From a checkpoint of a small mixture-of-experts model trained on Wikipedia: vocabulary 1235, a softmax router.
Below are experts of layer 8 (counted from 0) of a mixture-of-experts language model. Rows are named down (a neuron's output weights, with its number) and show model dimensions 0-127. Each number is 500 + 25 x the weight over its row's rms, rounded and kept within 0 to 999. Numbers have three digits each.
Before each expert's rows: a language model's description of what the expert responds to. This comes from a sample of Wikipedia text that the model never trained on.

# expert 0
Colons after infobox field names, pipe cells in tables, commas and degree or minute marks in data, e.g. Episodes:, | Iraq.
down0:535464494467539484518520483507497472535480522500515510528480465503473492520500541523477526497469506511471529465514490496466515540495493479481479487544485472505509437504470516470478540485508438509477460525544478518542470475472488497448538464484508516500510530470475531513513511494544506514492484527496525541491530458496480479465523500512496490540518474472482511530456472500506505513520
down1:470499493511504480514484504497529499504509524538514509477466511512495487513497497458445507407482496481472505511497477491511494488525479502510513476491507532474521467473508497503508487531494426530502499552508521515519563494514512528505504475534534480510528469529469555478523517512500512500508471529527454520486462519522515474511501524494511506492490490494522522502462490448506547459444
down2:518500530493468488514484502530502463465486510515519526470439511513509468490509493496520522506504520484492529536511437531552491518520498521470488493455465500498437486513514477486513492548512440459519549539505507511520548527466501488498527490498505530516483534475489554504494498501459508483561510477498483493521523485508497478505519472471507522472480543495486532514475497512505521457518
down3:483484500503502470514509561498548477546506527475507501465461482482475522501508459447514493473457529523506490523529486494458505489520484503526489518487491462545458481511495454483509543486492519420468495495485445490522494495520476476497475495446509450493466471523545516505520523510490511510488528497502488501514510500487531498521526499548490464497491504484504508450506514492507484480454
down4:493537487520466477511473505482515552525479490534516484525506527529479432512493477447522464486485506519486474504438477497503506479497506540560525467466536462515487517496491491484502472508488523539533526466494501484515476521537502554465503544480492500497480498512497471505528479472499476552480482495540506496503510517553490463505486491487485517473450520490484460494477521475496475493505
down5:484490530486507472559522493487535510491530490522540533522500462561518464487475524504514486471540507507501528538483526495473508531485471457489467509497505509535510489515463505498535552495531444519477508507548496446474495506572468509504503497498533495524490506452531505503470503476492511476530506490486478543496532490517495495543555521510492489480500456504515515508514513502491533485509
down6:508565461515503496507474463508517506451500512515454543512490502526484462492488494511469518518467478528492479468473498520525475492469540516535527504497520524518485509470455513476475498463475458517516503505513520496453501483500486474477534527497497474519497500497502538456490509520475525538461506487478563470476505464511495480469463496484508525575476520461505510526512506478524527469498
down7:499443480501494452512517519524466526493533519486461494513507510480515501469490491525524440489521533512572481508450516523501546489465465507507477471517468466544524499510491474465510525463501502507516453513475474527471490516489497466504470498506479507481506493498516516541446493464565459523506514476498540488496487509492508476470466515524514522524459509508492515489521475511485467487489
down8:478477501537536516477521513491544542506486536509522516512528489558536521544483545478524512515483524541477506506499473453526516518533528474457499533486519481523512496463482517484491480474498519498486515490524543482494504445494499471517478519493496465520506493512535441501487492535517553517504497480490507535505497506533548446517506490466489478512476484514478537554472503535512520505513
down9:525461496510493529489487486487463507500491495448500523485511491522499469482574501444485514533519497526511492483483511474477532501465520500478516484530528478494448527496508503518503496421479546509473525526517515506529500518496514459473446496486511468512500483497498422490492502474508460483478505551492526476501503485482486518491480495485476521520493527527546456491548490475498468489504
down10:491509519450488524526487504510511467518458529468517498462462511499486503479490479500488482527494504480511539515517495533488455454503471447501529509480562513532461502519505530524486478455500483486512534545472470455420474496496474484477482461520514474473521503478469507499500492474488502496477551494484538498485485510483476476490543488508472508537509507510536514516483490498442503505518
down11:491500480503529531520481506476477521500499525474505511519499477472518500544528471524481572507482498460484527531522509464498495522503489481484495505471511528525543511435484500476451555537517439488446502480476528516529502499524507474519480508451490460498493491499498523470471504518490493479486512516531486524528492551527483524525466504513500523496476522533446485460506491517532475482484
down12:465487514504509511544501527485509496499471487479527479493475505514525557503522479442498492453495519485475526506552499524534486493510497519464535481510519515571518508474499495495541493574498472475509485463472513520518506503489502499442520485497526551483514479497516510475493498478500509490516566490504478470451520514503477472556501478540525490476493489550499535522497499515494504514480
down13:518505514494553507497483536467483473499507472530500477501540508503493508483513492471479507520492530539444490471458527493513527525486499527502542487486510507532484547508523516532494487545531515472468513526529490491510493500477502546531475499510544536545476523515573536469453478500452512532545473545472519493499522489493520497487473517521482482502520526493522485518499504499441499511514
down14:435527491502505518480502498572474537527487514511449481504522500485490524501528500511440524529492490495508502490487446472478538461489515510508478494470533488518475496499520517483526490506473499487493483513539534477477495476488518503548496545461496493509476520505527493509484531479492532507475553538485520553521513437482503454544520543517474487505521465497508478480525502512503524507482
down15:521469506482494503517491519460476458501507503477530471499501519478512515477502510520515536528471523484577496513498530542500494522493458487472501486473485507530499518514532508480496535555479451523539499487486487511529508482476501494508513503497493507493564467502471537473451515510494499458520514549506529467486530485544523430533483512503480534504495517544489485526499479505489445523515

# expert 20
Commas after names, places and phrases in running prose, e.g. Glasgow, Gaza, Modesto, plus and, but, where and sentence periods.
down0:516494505542462515502530465529515540498505419530483505491503526485487514522513484505467478449508510487487486540525500448508473472486490537499522490496507515484481494520491508483532536446481470495509488503505507504525506505558495540489515484502515510479481481483518542517535534496489472535476489495498452494446501500463560529544487515493452479533495497527468543498516502496505480466481
down1:521462482512488513482516491470537507508518490513490492505507456485536465502512468441498510568479518466491506494525486498447511472521524485499481497493506514480440518485559503499494464505464479530437470549543500457539508494504492456520434477532490524511511516493515479518514529467497493505492534489502478476512488524515466485497479534503508504527518470475502490456511512518468500472495
down2:480493501473505458505513507494514497529468530491468541510470544522534500507515484436532510533433503517468510457482507508557516502533504482497493450464545488493508485495525484434480495503486519454492492518493495539528452519522487496508444480517501493461497524508525430501502485516525524483485511481479476506525486491536493498509514541502485521507494482501490511455497452500487502508488
down3:430493539466485474526456478523509515481502496525506505468481536529534490542490542511496464486503542497488538507503519494528488485488497544500483488495506498494499471499468496504535512495507463465564485523499521459510481529520515492489526494501474525448484465509495494537463489436448496505501462540551518499495496458462490512467498506501455465496506509524511522495502501476507518464482
down4:509512492494474517528465469479521518493507512474539517548497487491507454456508482451516561505487524514521523531511457520505507452493473523455518516504491530534512545523543520479505490493470472487513538502494482470506468493495537516520456482459501513500483470470464518486497489528518469493493481526478522488493454513536521468521500529508510471500476452497449512539472497486517468536525
down5:505492527510489509498560523466469527528489517469478457513477497521499516460527523498471458553491498473504542462486510511492507525528511533492487539517509521495489532506518480511491482438494536496500480525522534528506479551508459510498510457530540473484477530544549484540531501509500484504526519533482508535481474470477516510525500492497487533501495499533468462482467515455506494489542
down6:473501506509495455508473527542510468492462516421484492506541515501478492529493540473503489478481561491502485523540494516510475462501492515480504483516476487501499496523550516518490499486515507495533558509498525463543462487484483496518480544497487462503498477485516457492481509493521446480504486540475496482472512502513499472503544535492475467487519495418526506506499469524506530494474
down7:524463467505490522533476479471507544521473504489560522540500491506520480459523479498482496507450517497489486474531488518513502463471497526462502487510492540566467533495524517478492483496498508494455511492488524504504454503446458485517443459487524475480507516522481533522513518507439469507489477494500523472496495521529484511487507522495525470497461452522492513525518504494448483526513
down8:511466440479489495496480516509497482474509463555519497467498522516461503488474500547496477485509498509508484464497478503513488509491490507545563519491525497564499514471479504516554491496505521448500565430488505519499469519506486478497471501482485503511463496492493519480520485514471514459529515518493434474537523512529520494474497467492504504513491532535459531498458517478517510499508
down9:491516518536503488499475504518502489501533453512471490518499516487508529497527500484454491456475501506496487515508557558485493517473456463454520449506483515537516475524492521496532506505503463529494479523429503507458485523465459493531532441483511489506521491464476506493498550546500492489496494444527487500481509495498507510512504448479510508492499491527515482521544512474464512496540
down10:471542486511507528481492512515487488458502506468502516555497540491483464482476549464513540540495494461520455539513523498557496522502508492458472492498488491505551474472528487448486505507514500505522491490479500506522487479475493491496520527485455468521495508505521489456498510511516470485508515512481550462444518528475525519518465508478534479428504500476518486502468509494535511537483
down11:502468513539502521515510497533446498493464475513499531509510496471469505469548486516540510474489482466477506517473458489502528519544475461462498482524485510555473507487532535514497530580468513522461485482488544552519511505466532522521495503470490466508502487501473528484526497489465505477490491497501483465534519544473527541501472501480504532515502508499503497516547512511502481543494
down12:502517497492458528473457517456491495502485542513512491511546520489517457503502478504521490535496515499528505463478485505514498520533513530488502507537514539520483544497507499513547489454469529454494505448537506491495506523529505474517493482462505467480464526473452525506477503462527490496500466538497544518514481543507498482554489475499496526510504434506491473527540471481511467533519
down13:524529494504474524491560471513529501453500527498505481556515509506526502513491494504492511523477493483505484539480508453477526504488514479485452456490487482445519454486474513476462504492557515527445505493498454470512550534547537512516462521515475497528459500514513494553523504503492534518486541491485488541495520474504506501505495547481500533488547494512518481498473489518499491497479
down14:479442533511468521479483488512501495510513541535483517488516527541485477493477509536499499479513517522465468520510464490524512511452500489538508544515528485499480529512528511523511493495484476535461494514485464447475535509486532508529542553479502496479486513440517542481518514454482486509478485506506544483503460501442486486483500499540474502533499491476473513548509471501498546519518
down15:498538509479485480448533534485507495499519529454540499451519489501478516511535547544473516497481518505502553494528465477491486511501457486523531484529467549462520523523471474478489485497476494463476497529501536483481510511525570503527534557506535480508511472451522525513461497481524466509504500524484483495505512500520490505488513492505496500486510496459504481505452539488500519519538

# expert 23
Conjunctions, pronouns and relatives opening a clause in narrative prose, such as and, it, he, which, who, but, often after commas.
down0:518499507516466540547506551424524510522507486520507513539519514482488489492463488499497506532500463497484509501509522502466485489535512534497496499486445540491496495525484512475513522502487528474508472444550475480462489491474522483509476498520490495475501509504541549499466484504510484551500452481494501515469489523508479491485525477448530507536481490511492444528506472493521533554466
down1:475493501513483488488489473511475495517498504485530467466513527490505504495502459473470537480514527466469490463504487508520498560528468521512536508494564536499545449483461529500497522477510533520523486505453470532471486503511471517517549443475478471466491474534530481483530511502489538479543474521515532521517496508499510470510525505474513537509470498533486526473471491501524496521544
down2:489444529470499434529469550547504481494496502473523541516478502437503511508509485477499485512536473507527454506479501505500552495472495450501483551472472502456531524498512484518552497497523483533488487518494512507541515498555492529513498513521488491525479527496517539523474505502497497501516473510517489497492488510518537505515471486476493560506514501495501485489539480536539545527484
down3:490529473442494492493519505516508485493522530490488448545516501472485471495518482534486534524472525523512496469521453529509462508530501518495511499513511483491496501554506532486450471501552516471500495484516481466536505471484489479504535504506488464503481557560497435484534484532533495533548480515506491496522495484508499481529529521513479517519477507544495508540460506511489472519535
down4:477485497517488504484493480472481455588442527519508513482487492469518501510556506471531486509521509506527498472492534487494514539525522487497524487535506531511473527514454483472481532519470527501468488492485472534486487534487489451520538460462482499525482498483556541512488483481488452471486488512522496487466500517529524535507514530497498524539502493479506504525494480466462515466518
down5:505479506476520486547487549472500513500490550535499503492481465563492474485523520454481486487524448528482481492482489466506505494458518569507465506521466512506529519498502517479478507490480466537484471525510503538481488456471511516501492481516531474505470527525500490468556469491558492505496494500459504518516519496451452505521510490482453512492509532485514498465515512506471533492493
down6:546516518529505476489495486527523481445532513483494537469511534480491527497472526514506517485517486518526474472504455517487470502489516511518511541528526506485528505503564492508510484544521450502532470505490505510469502465499524492478507523539475519516482528512504500539551483531505469503485498471478506505543515471510522481518527467504455508527439552511513480547473520524501502463455
down7:487471463446513493530510502473489523488466509542541492519470454536498463499555481503507494518450544481489526467479514521505490526486532455477527511528502456517444544465489486514495520519481524529506509506538470484495463491491543470484500472471515546495495505512484493518476472496471502512494520502462476472474504459534514467512480528513493483489448485539477496465493493481505497495518
down8:504515499479515473468512470496502568513524510486513481498518488527476504497509508497538514517522477480531478432500507487485479518519471466493487468515547523485509513507471472480507506464506510496478495518489488520529436541514526499519509537520559504539544502516471515557491511531507522499467498476476474524543523516507498511434498516503499549521525484523516533471486486487565497496516
down9:500489528554501492515538480537493498491540482504517455512486481516455516470484501489484461483497491522469505502512495492503503497501471516460463464501518438476505469490440462547488473461507520530520493515501499506523497514528454470481497524539499451509499499526578479503502501505507501505560504500502510534465506516461492515477464493493508483464479504483532477501507514503482516469565
down10:494497484508533532510537473510487510499465494517520484524466511543532530523520504483487516545461491503491509527480506517504493480471538491497503504486514481535494509499508459474514454504482543520497489587474499452515499499471485498476474471492472530466498471478489478546475525498485460511511504479478511566489466458484529549492495492534532486517501481520474549491527496491458461517515
down11:500484524508478528504483501509489521498498535460454523494504517494500514458449489517451529497485533509504501543480475501499501478457497514488465508494501517478566523535509526456473479527495510527503514564491508496481511503467527481500511541530494484485534505521514487483511524475518524506492555447483516541521507500458509512483493502553483449483526502465541498426480505514511521490490
down12:461502478547546513483528478532542473533491508502530499511512538488489506510483513493531525519540484510474495554490470522530548518488518508496517534523516430509543501504503498507546554483529486542494518525473478489505513518525519482514496510466509517543494497516528505477468492491475476474499480478479529532490514515523513533574499527507487484488522518484481492438502493498544493506465
down13:540531529529503554514492492496537526512484495507483520494500432496500501530484531500501452452531472450467509510501518524491533506500482534550532513502471528483476506508507497506518519506463471462514487526481541479461547464477505450492546504524444467492519523475518500513486470489481529520486459476491513523505526534500478510511524487523509453494508493505497487451505498482485539517504
down14:504489517496487538532487506469508486508507512502488569499511504482557433537494496468508499454511488512473466515512497524495488466507492530528498490489459519485483504491540561460479464531472470498494533514520496457507540472494479502513466503464515525511519512480468517464492487474491463488483500469492527458503499524538469490485532496498538457449521492476532494537523508536488517512479
down15:494550533506494470474446528554461484520490470497478514486504530512519485514511484482473534467547496463490519508510489454480532526479457505473521551490487527490516452523530511464498498544488485497471518510467488498539513485538502488475523478517478505537487462517498485492527495512511538504436518449514484496474533528479520525478488523507458515513520507498466523457523514489497500502528

# expert 8
Verb suffixes ending a word, mostly in sports biographies and match reports, e.g. runn-ing, play-ing, sp-ent, pass-ing.
down0:524470509502486437458478509516493502467458516521504486461473516503500470513548459539478483527531489541475511535511513475441514476511487515508515513534550503512510505472483510515507534488513504483466506509521483496531496469592488517516526508466432522523542511521518500452510497482499511487461472482513475454520531488529485470501491511506513480484499501475484519509469502496492501513484
down1:489477512504507535520492510474470500519512502508550472500497512543497523511470574491476473518482496526475486454489497529512514549504523500520477488532481474498502502526495478540478544506490495543484497465509446503503487546504490483533498512467495507511499494465492515503507516532483493551529466503512498503447498522456492512445458449502562504506500458514515505528485530460545501513516
down2:512500485498535485501463453437523526538515455524475495498534451525519459518501522503503477456525523492530523535523498484470495467510506516553505520498486479447480513518499461484463493492540503481499520482504492504493520454537473518484515493541484518475489462520497519497473486518475538489492477495513529520499539514488529459524518485513538483488548478515509502508496514430516535480495
down3:509493487474476454517470507483514481487480524495521544493481522495466515490491507530525558450450554536492535519521467472487522488477485502488473470508494460508495458502494449496525556462511530475475486507524492502514489508485497494445499500477486497535522530508488463458510501512496490495462506506471478515490504476518487536504538465487488472479489515526441488494513433506471505464480
down4:513517499499471462525482528484533534482463471512506508471518518504538495465532550487476496497552468519471494518487543476501498478538513486516516504500473510493502502499540496445549481449508446500500469496476465488518480510476520546490462453493495505500472533479472505521527494519493466508510469510499494540456512523535469521520467497525467506500480513463494549536547518481510484501481
down5:517518518529473494493543478453493491494487531499525498471469548495462524482513547464476497522544468519442476516482509495450533479487504461510510489466532502522498501481509550498508461496489498512503477530461494549566509488495524468491459521543558540504539516504537469477489469512490502494491520513467447502524510512500503493482524476491490490492502493485470490530493488505506481540490
down6:503517496494521480486507486454483517490535505498508493452493472503451529479465512512537507474486465488515496506502462491493536504475470506544518523566535512513490512486464508492493537530485555535476538485516542511540489544481511487500474504499479499483485493496495507475497504511526441536532524480491505513519539479515498489517507475507511520476496514467479510499522460413550485538474
down7:464481496536525465522468508495494531468477499504488503483521511500502520476481516518512529452471552516493496504539499521513482534473501443528506458489484508509483506487504521525520521452498442495510513459540519559492504515502506512495489510522471540507507532496519481479530504492526458450456457498477482493449520529510492523547542487520524520474493524512469459513508510500510497558483
down8:469501504505500487526506548496477469531506497520515480494527486528543500506500524522458507540451472476537484451487503528474492485518505502520514529517495488511513465527543505559448483502502473510496483473514489463469526461477505513477497519506484488526496465490476448486498503486467539508510485553476490542499485497495504511489522472488468480506515467475479538560480510538533507519569
down9:509467478535508511497491503530479477463460480543481503513546465492525512537519511513496516480484510485490497517513503514555471520523528495455490525531524472521466475481513492507488506480552529495544484475481503495504521518494457509494533462515478461502489514523505500542513453503437452474509477508500532551504441463500458552476489485508509496475534483503497480533470508485494502473481
down10:480511486510493500494506502470487468558494503513531486517486466496436511512518541485518507518515475524518482495416518495499487505495502512488509560487538509521493527508528495521528499553503428519535489497484512480534462541536494521476517510509530493509526486525464537521485502480490498504484481552483497508535519490470501458497479509470499528477511512497541517561495485500518508477449
down11:533472504475524487519476501489473491444504538436509505516486500490526548511497477442505515523532467510486499511471547459500493504516485516483498516555477535510481466504509497487518451532478537519538518493492528497540477504475498502451500474487497485517465499539496465511483518512466493483488483471534477460478496501485486516534506501529456531555479489528486521471504463536494472503472
down12:544540497497558522478508540525499499507454510552472451488458493492493499522552503514503496544500462445460477500496487492475537478499519502494521471522508493499547485533504523518505516465500520476489495503494504532513490464519460526490527520540469461531502471561517497478485516509500485546518488520488513469490491524494530535466490542462464468485481530512496498496508516500520483512469
down13:477483546524506522491499488468481500502513516505485481472522474483472466512500533563487504483506544555494518458489478490513516524448465467514471488477499460561527519533521511483486533491466544488472467507502455506545515544501516521506432497557518472490495517481525505505530495484495505489497535510471483523501544517474517485484485489475491498519504487507496482534529464535485497481523
down14:543509456440512531483529502510490526492520464487507490518523478501546473510517492480479473557499457481512485536486535532519548458511527492488501522469529535540508504480503486508526537467508496504528513449444511528465521498513462497495507442495484512489523509515488482492498502498526496532489480508494497474485451500505476504515428471502477483481529526507525523538485483533518475490506
down15:440496509497505534511468519508515537484515510545525467522478481526492478451499542477466493516463499508509485503505493481516491513553477508527453502504478465474502497486529523532488529495498523541485508463533486500509542474538494550446526519551512484493548483506505503499493519499527559531513510459520530488479473493475513504476479470454468486465528460534496507512483512506489519485494

# expert 26
Prepositions and connectives following a noun or verb in prose, mostly of, for, with, as, during, including, e.g. one of, for example.
down0:517512489493474460489528533442516506490417542461476529529521492522505513504539509507496521465462494515524572530487485457496475487550503471487478528449515434491491493472494503484484495532502458503524526482510534529493478531545491489500499520486505485459511479487505539538541525509494494507504480486513488533514491506509490515470495511485498505495491505496492525512543521535492543518498
down1:545496511518472489489529501492517501464515505440496533492511506486528485514494444502526494490521520513540453512506564470480483508477516482518503481511484475521481480495461481470516506521481472528492519480473481524557536523508525527499530535527484526540555479541472492526480528494473464513477521505522465478527537525550523537528498496503496505497464551472493519486499505481475482472495
down2:520516504520531473553487475504534484508531471506473480467472479462515531497511501491470501493467482509464489548514511471513488515544470478504488519563481494494470526499491531529511510473460521494481517521535487547541534535507547511494515515481479490538457433486510510472529485466483491461495468512544470509545524512536481508485460481514515520534508529526495500498498519480482480502509
down3:475501462518466489479511487498486528499442507528477549479491496509516461500481523496470496513523494511506555535482518509487474523538528536468489515481508509516492490503452424489537495512482507532486508506525510473476491520502491491492484473559472529509506488469514531537516497485518470510523505521438471502528577504497473530519506502500494488517519476476533479502537494491483527462451
down4:486535520523504524472527479499473457504484487567505480423513528475473540516514513505485472502504512469514497533476478461488497502497492480547545488505548489521506461521516485489467503501514466481493485514540439540428489501501518523544530458512503469490496527510495479507486491488498530506468496529507494515545475459494503479471475478492477541492485521502541511487502512520505510479513
down5:528550545494513502496521487499491505524487496487491526475487514503535505512503442511565533518484488501521526503454477457503523543499529506497509488511536468529510514460510501497518444524459489541471525520519508511480489488521497479526462462535483475516534457494476478507489487483521496459511509556469498498509505520549505484516462484532486556472494487540543530478526493508490488521517
down6:456511498510461511507502523551501508556496514509467559529503524482539510493487456508500511523485492519534517447481492458483475512502501520463480477496530524551467502491478491516523517495453515487453486449485536527439484485523534537482489500463493474483496538509488542479498502504489481513492545459503524527507482477510536506527537533499496536528486495515511534508510492511519473518492
down7:479504481480514520551511508509510476510535500546501492451503511500539523479453524467485499517480504485545490443471475513547475495501539495508487510526511522547536517534511460516488441513491461493514500516527465490509509472460512536491468523497511524496511520498471507474529518498512488472505489497449471508556464480470483501518541517471489526504498475493456524544480536541507493488491
down8:507478501516465486483448515521563466449484486536516503478509485571511522520467477427503499493504452512504471511487493503506462505449491499523478505480513505462475515500503541498491511534440453504524494499533482513496539487499480479477478482492500501494494474472493529535486486459492478495490504537533553541500472539529476517498499483522483491541527513493476498504514528489494517505478
down9:546495493584512493504473484497534489476520509502529494499468463459470493532534519529502477545513493486492511520511468521448472520468483492508506536463503539448520527524467476536504526479502488515492491522508523512505510527529471494533491516548488474482502468544507491490484449493497527506529462495503473501515518510445520516492457522504525489501524474449550498489500491521502527490515
down10:460505432468494513508477498490516482497483466539478476485474470449516552499529515475501511524496520485486474504465531523570480502499549480493515505533499547520485503511487497538511470506488517499515472501478519513512517504525512529519460508455528497533455541546498514495539464510491529509469515491485508497506505500516494495501500478483495530529502483523469556491556508534523460505457
down11:519517517516513513532505521480493484531478498453457514498536500468528527473516548518512536531492495473493482479530531503470519531458486505495522491520497568521500434520472474455506488517465464514500490499492450457505504502481454537497471466512475472511530513490497528512480482471530515503520515494477509505484500505486525554485510522524562463493460470482505509522499536495462516496518
down12:486494485474513515521511451471509496498562481522500506540532482482521489491530518492490500491500483455487513521518589476479546509485519514498505489486430479494523524480483490503490513502492494481486507521519482532484530497530517522535517548527560506459501524538497533520511503512500455476485548500516474478481516457509476471517467497495523475485544515465471503455502471523506492496469
down13:480509503493518544529501478481493466482498449487516541451512477513506494542538508502522522494504451507504538500515548499537473494511527476533490482482473496485504498475483513526526474509499498522483530528500477479495558490515507525506470509485495590477495509468486509484481452501511499462518460477555497494507501483489472491525473513488506524472505498506481531457482432521542505465489
down14:526538525483478472496503505497498500508500518506441490460508540506503536474524511548505530503546524468475521459490482487484527506518482534498485532517494523484451525491488464480476540485500479511524482541476485475524513497535518494476513518480504558508520509533486489497501528470500524456460456520484494517520549527496529520488499512485530501438463515481517482472529479494479484503571
down15:502563500515506477530484528469544499484494461518551501457534549517504437509513505508500490528465428477479495482515528502514519505552518500480540491502502468499543504519490530453470483531517516456500504522498530500513517476461521480535499536463481453486494464506506474510511500519515505506494524473503457510486483504513482515475522486462502449486509492501454515508488485498522520477518

# expert 12
Pieces inside quoted song, album and film titles, especially 's, 'm, The, &, e.g. "I'm on the", "It's About".
down0:503526500500488479550499540523503479520493526498526520497514478462463512536539546483477511498476519516489507431497461474513487525479529530480495531533470527469512463473473483501507526525475501529482574507479513482481479502465521483502483514471503523490485534503503553467528494472532450523480499542484504496484444547507495548485505489495510499501498450474479477506507480499482524518497
down1:519488504485514497513497526504482510525492500525491518475468470505485511487493517478505457504497484534566520542469464499428493504506493499463488467512489542563490521500510487534508464499498521501510499458505443488493529497502493443477511488463473470492490495516497445558506461512516500517534514526466493493538491479510488467515513522486504500528514506504463534429481482491506463464486
down2:480497497521478494500475557486521542518543511487483531488503454498498519521478469506462489468555459516504508500473535492499531515495493505440447484523483536558482489509510502471499480520485538476465489483526486491483514523474530461500520526489498515472517502504522522499448459447545526487505522504516500541477500511499532530522497525533474466520491484507549465495491470510501492510459
down3:499476482495523542527520496534528489497492489447515527471515508472510487539434518518481491512521476538496465518458481499518477487439475515496461469531488499479492507509511418535491485483503514488515521472512477541496499505496518482490536512503467557502495500513474506492489513527530478506522491507562507453502508548523509477459494508493504449488490483485522485497451528470496513471489
down4:514445511489491498522492474530490512438478504501487512534506520519499513486535526496503529471464511466459537480518482516542470524559512503473539511485541457477522537435478508502514489498506498513473511464536521476464506491486525503506465512496509499519489526474522500499536512487452506451500487485459447518516536480484496476516544506475470496478490537515512484551503516489492516497538
down5:496503482562491527504506526512515458508524485477492544501538509473544502496452494512519500487511488500527475466497489512547519548486463480480507507438475502490552491499532488475475475524468501512465492500526512500512510516458508508506506514447510504489458495468481485505516460501509505463502465499491469474549459533499463495487416520454507486521480531517510515506503498515481473524522
down6:493492464513492460512507513485502487509499480502521535512534515516468497516530517522463518533531472498505445509523443528525497517511490480506446529498531477588504502467498504497470458530541526494557499449496557483519468503494479502508551481515515468484484464520511463506544489485517494483515519477495508499516519473508443481498494527498476518510492493523509504498477463493502486485543
down7:494516511493517529501500509492503506496520478481500511437540491536477484501497544519519499486488490534491443495543497497494496481437533487536496485490529515510550481499524515501495525496484504485494501505477500518558467507523578547544493515517487477523514483484423497470554548548476491483509505500492493520474493506486452486506485490514532530489510502501519540533475528474511508481498
down8:512495483524504516505542493508536482510497511477475457456536478508536509521529479482533493509501511513488482468509504528505525523525494490520462463466506544461558445470495486495503474480486467485506523515499495524461531504494503494479497500470545525508515514515476510520504485462508513444507480551521519526473455539501526462490469542513504523467518539507551515514524474520494489463549
down9:461544477484462505501498520473483518537515489498495534465495505483482506516490552494512493515544501462506444531509477528498509466485474531535579497519491510496486457514477503509450511514466514465550499497488511496485523494486523481480549504533488465496479495470527477479519508526476503507491515490476511488479465511529481472499516511459521487461497484519482526496446507474514444486555
down10:478481521517526516508503527518496541532492508491447537501475542474485478452492537507519503478515507473484483488513456519509511455499490426501508480452503548487493537491527483508462533514513517504493519527466531492459487509523533505506473473489464533502502499491486519529467471460520499500489480510478498482540539489503470478488433507513491505491510451493504538518502458475521550475510
down11:508505468413540527560495544497484458505530515490510509473503495510522493525476523490524509480501501479480447448510525538506512476492511489481484512532473484485495553488466494487462507541465492490453482541522484589496530487466513488525504499493503495502532530522484492457497534537507503490516520518491498485482498495528480482517497489501484523524464465490473494491524533512484521498500
down12:505485483504491495486477502485507519517518510491532491519491516533492478450507468454470473507529491490495548484485537481504485498530484506498530516501492479477520529533493498492583468491498479454486490515500508423543475483540436472463454507529527522558457528476459517500516527492502498495514526490480499484504509472510547530485512514534491497512510501519477519477522503505509479497447
down13:479491450494439483502539506533492507516496515516489539496496452480525472508519475477504464469470486537490527501500526531476526553517545473465495497478504542527506513490450473492490514463508456535511478485480508512503485491491487520510534514508513493465500488509514510499514531452484452502518487495494500476486515558495545537509502443472483526475523521449519462481495522469470529513491
down14:506519555583498456527534479480517514455483538512518491465492502485460505481482498478532525472521444483473488504502497464484520500526487507476478506502495514479499461524517544440543490525453544495506502476469536500515494483511529501484496515491526495526488544525497525479474477489477467528461466503507516527474526558491545495508505527494497508509491524520509488504522487480498490541501
down15:516487496479484561502532506487505495516542524559523505498518500489513515493469512488492493480521518498522460534481468497539494521481474482530529490437535496544469508510524471503481518523490518508528478482473463505491536472511526486476500511518490480471457528517555522483511466516514487484511524486497467486519511502544469486480419456524509460483539537498464535529498480479511491504502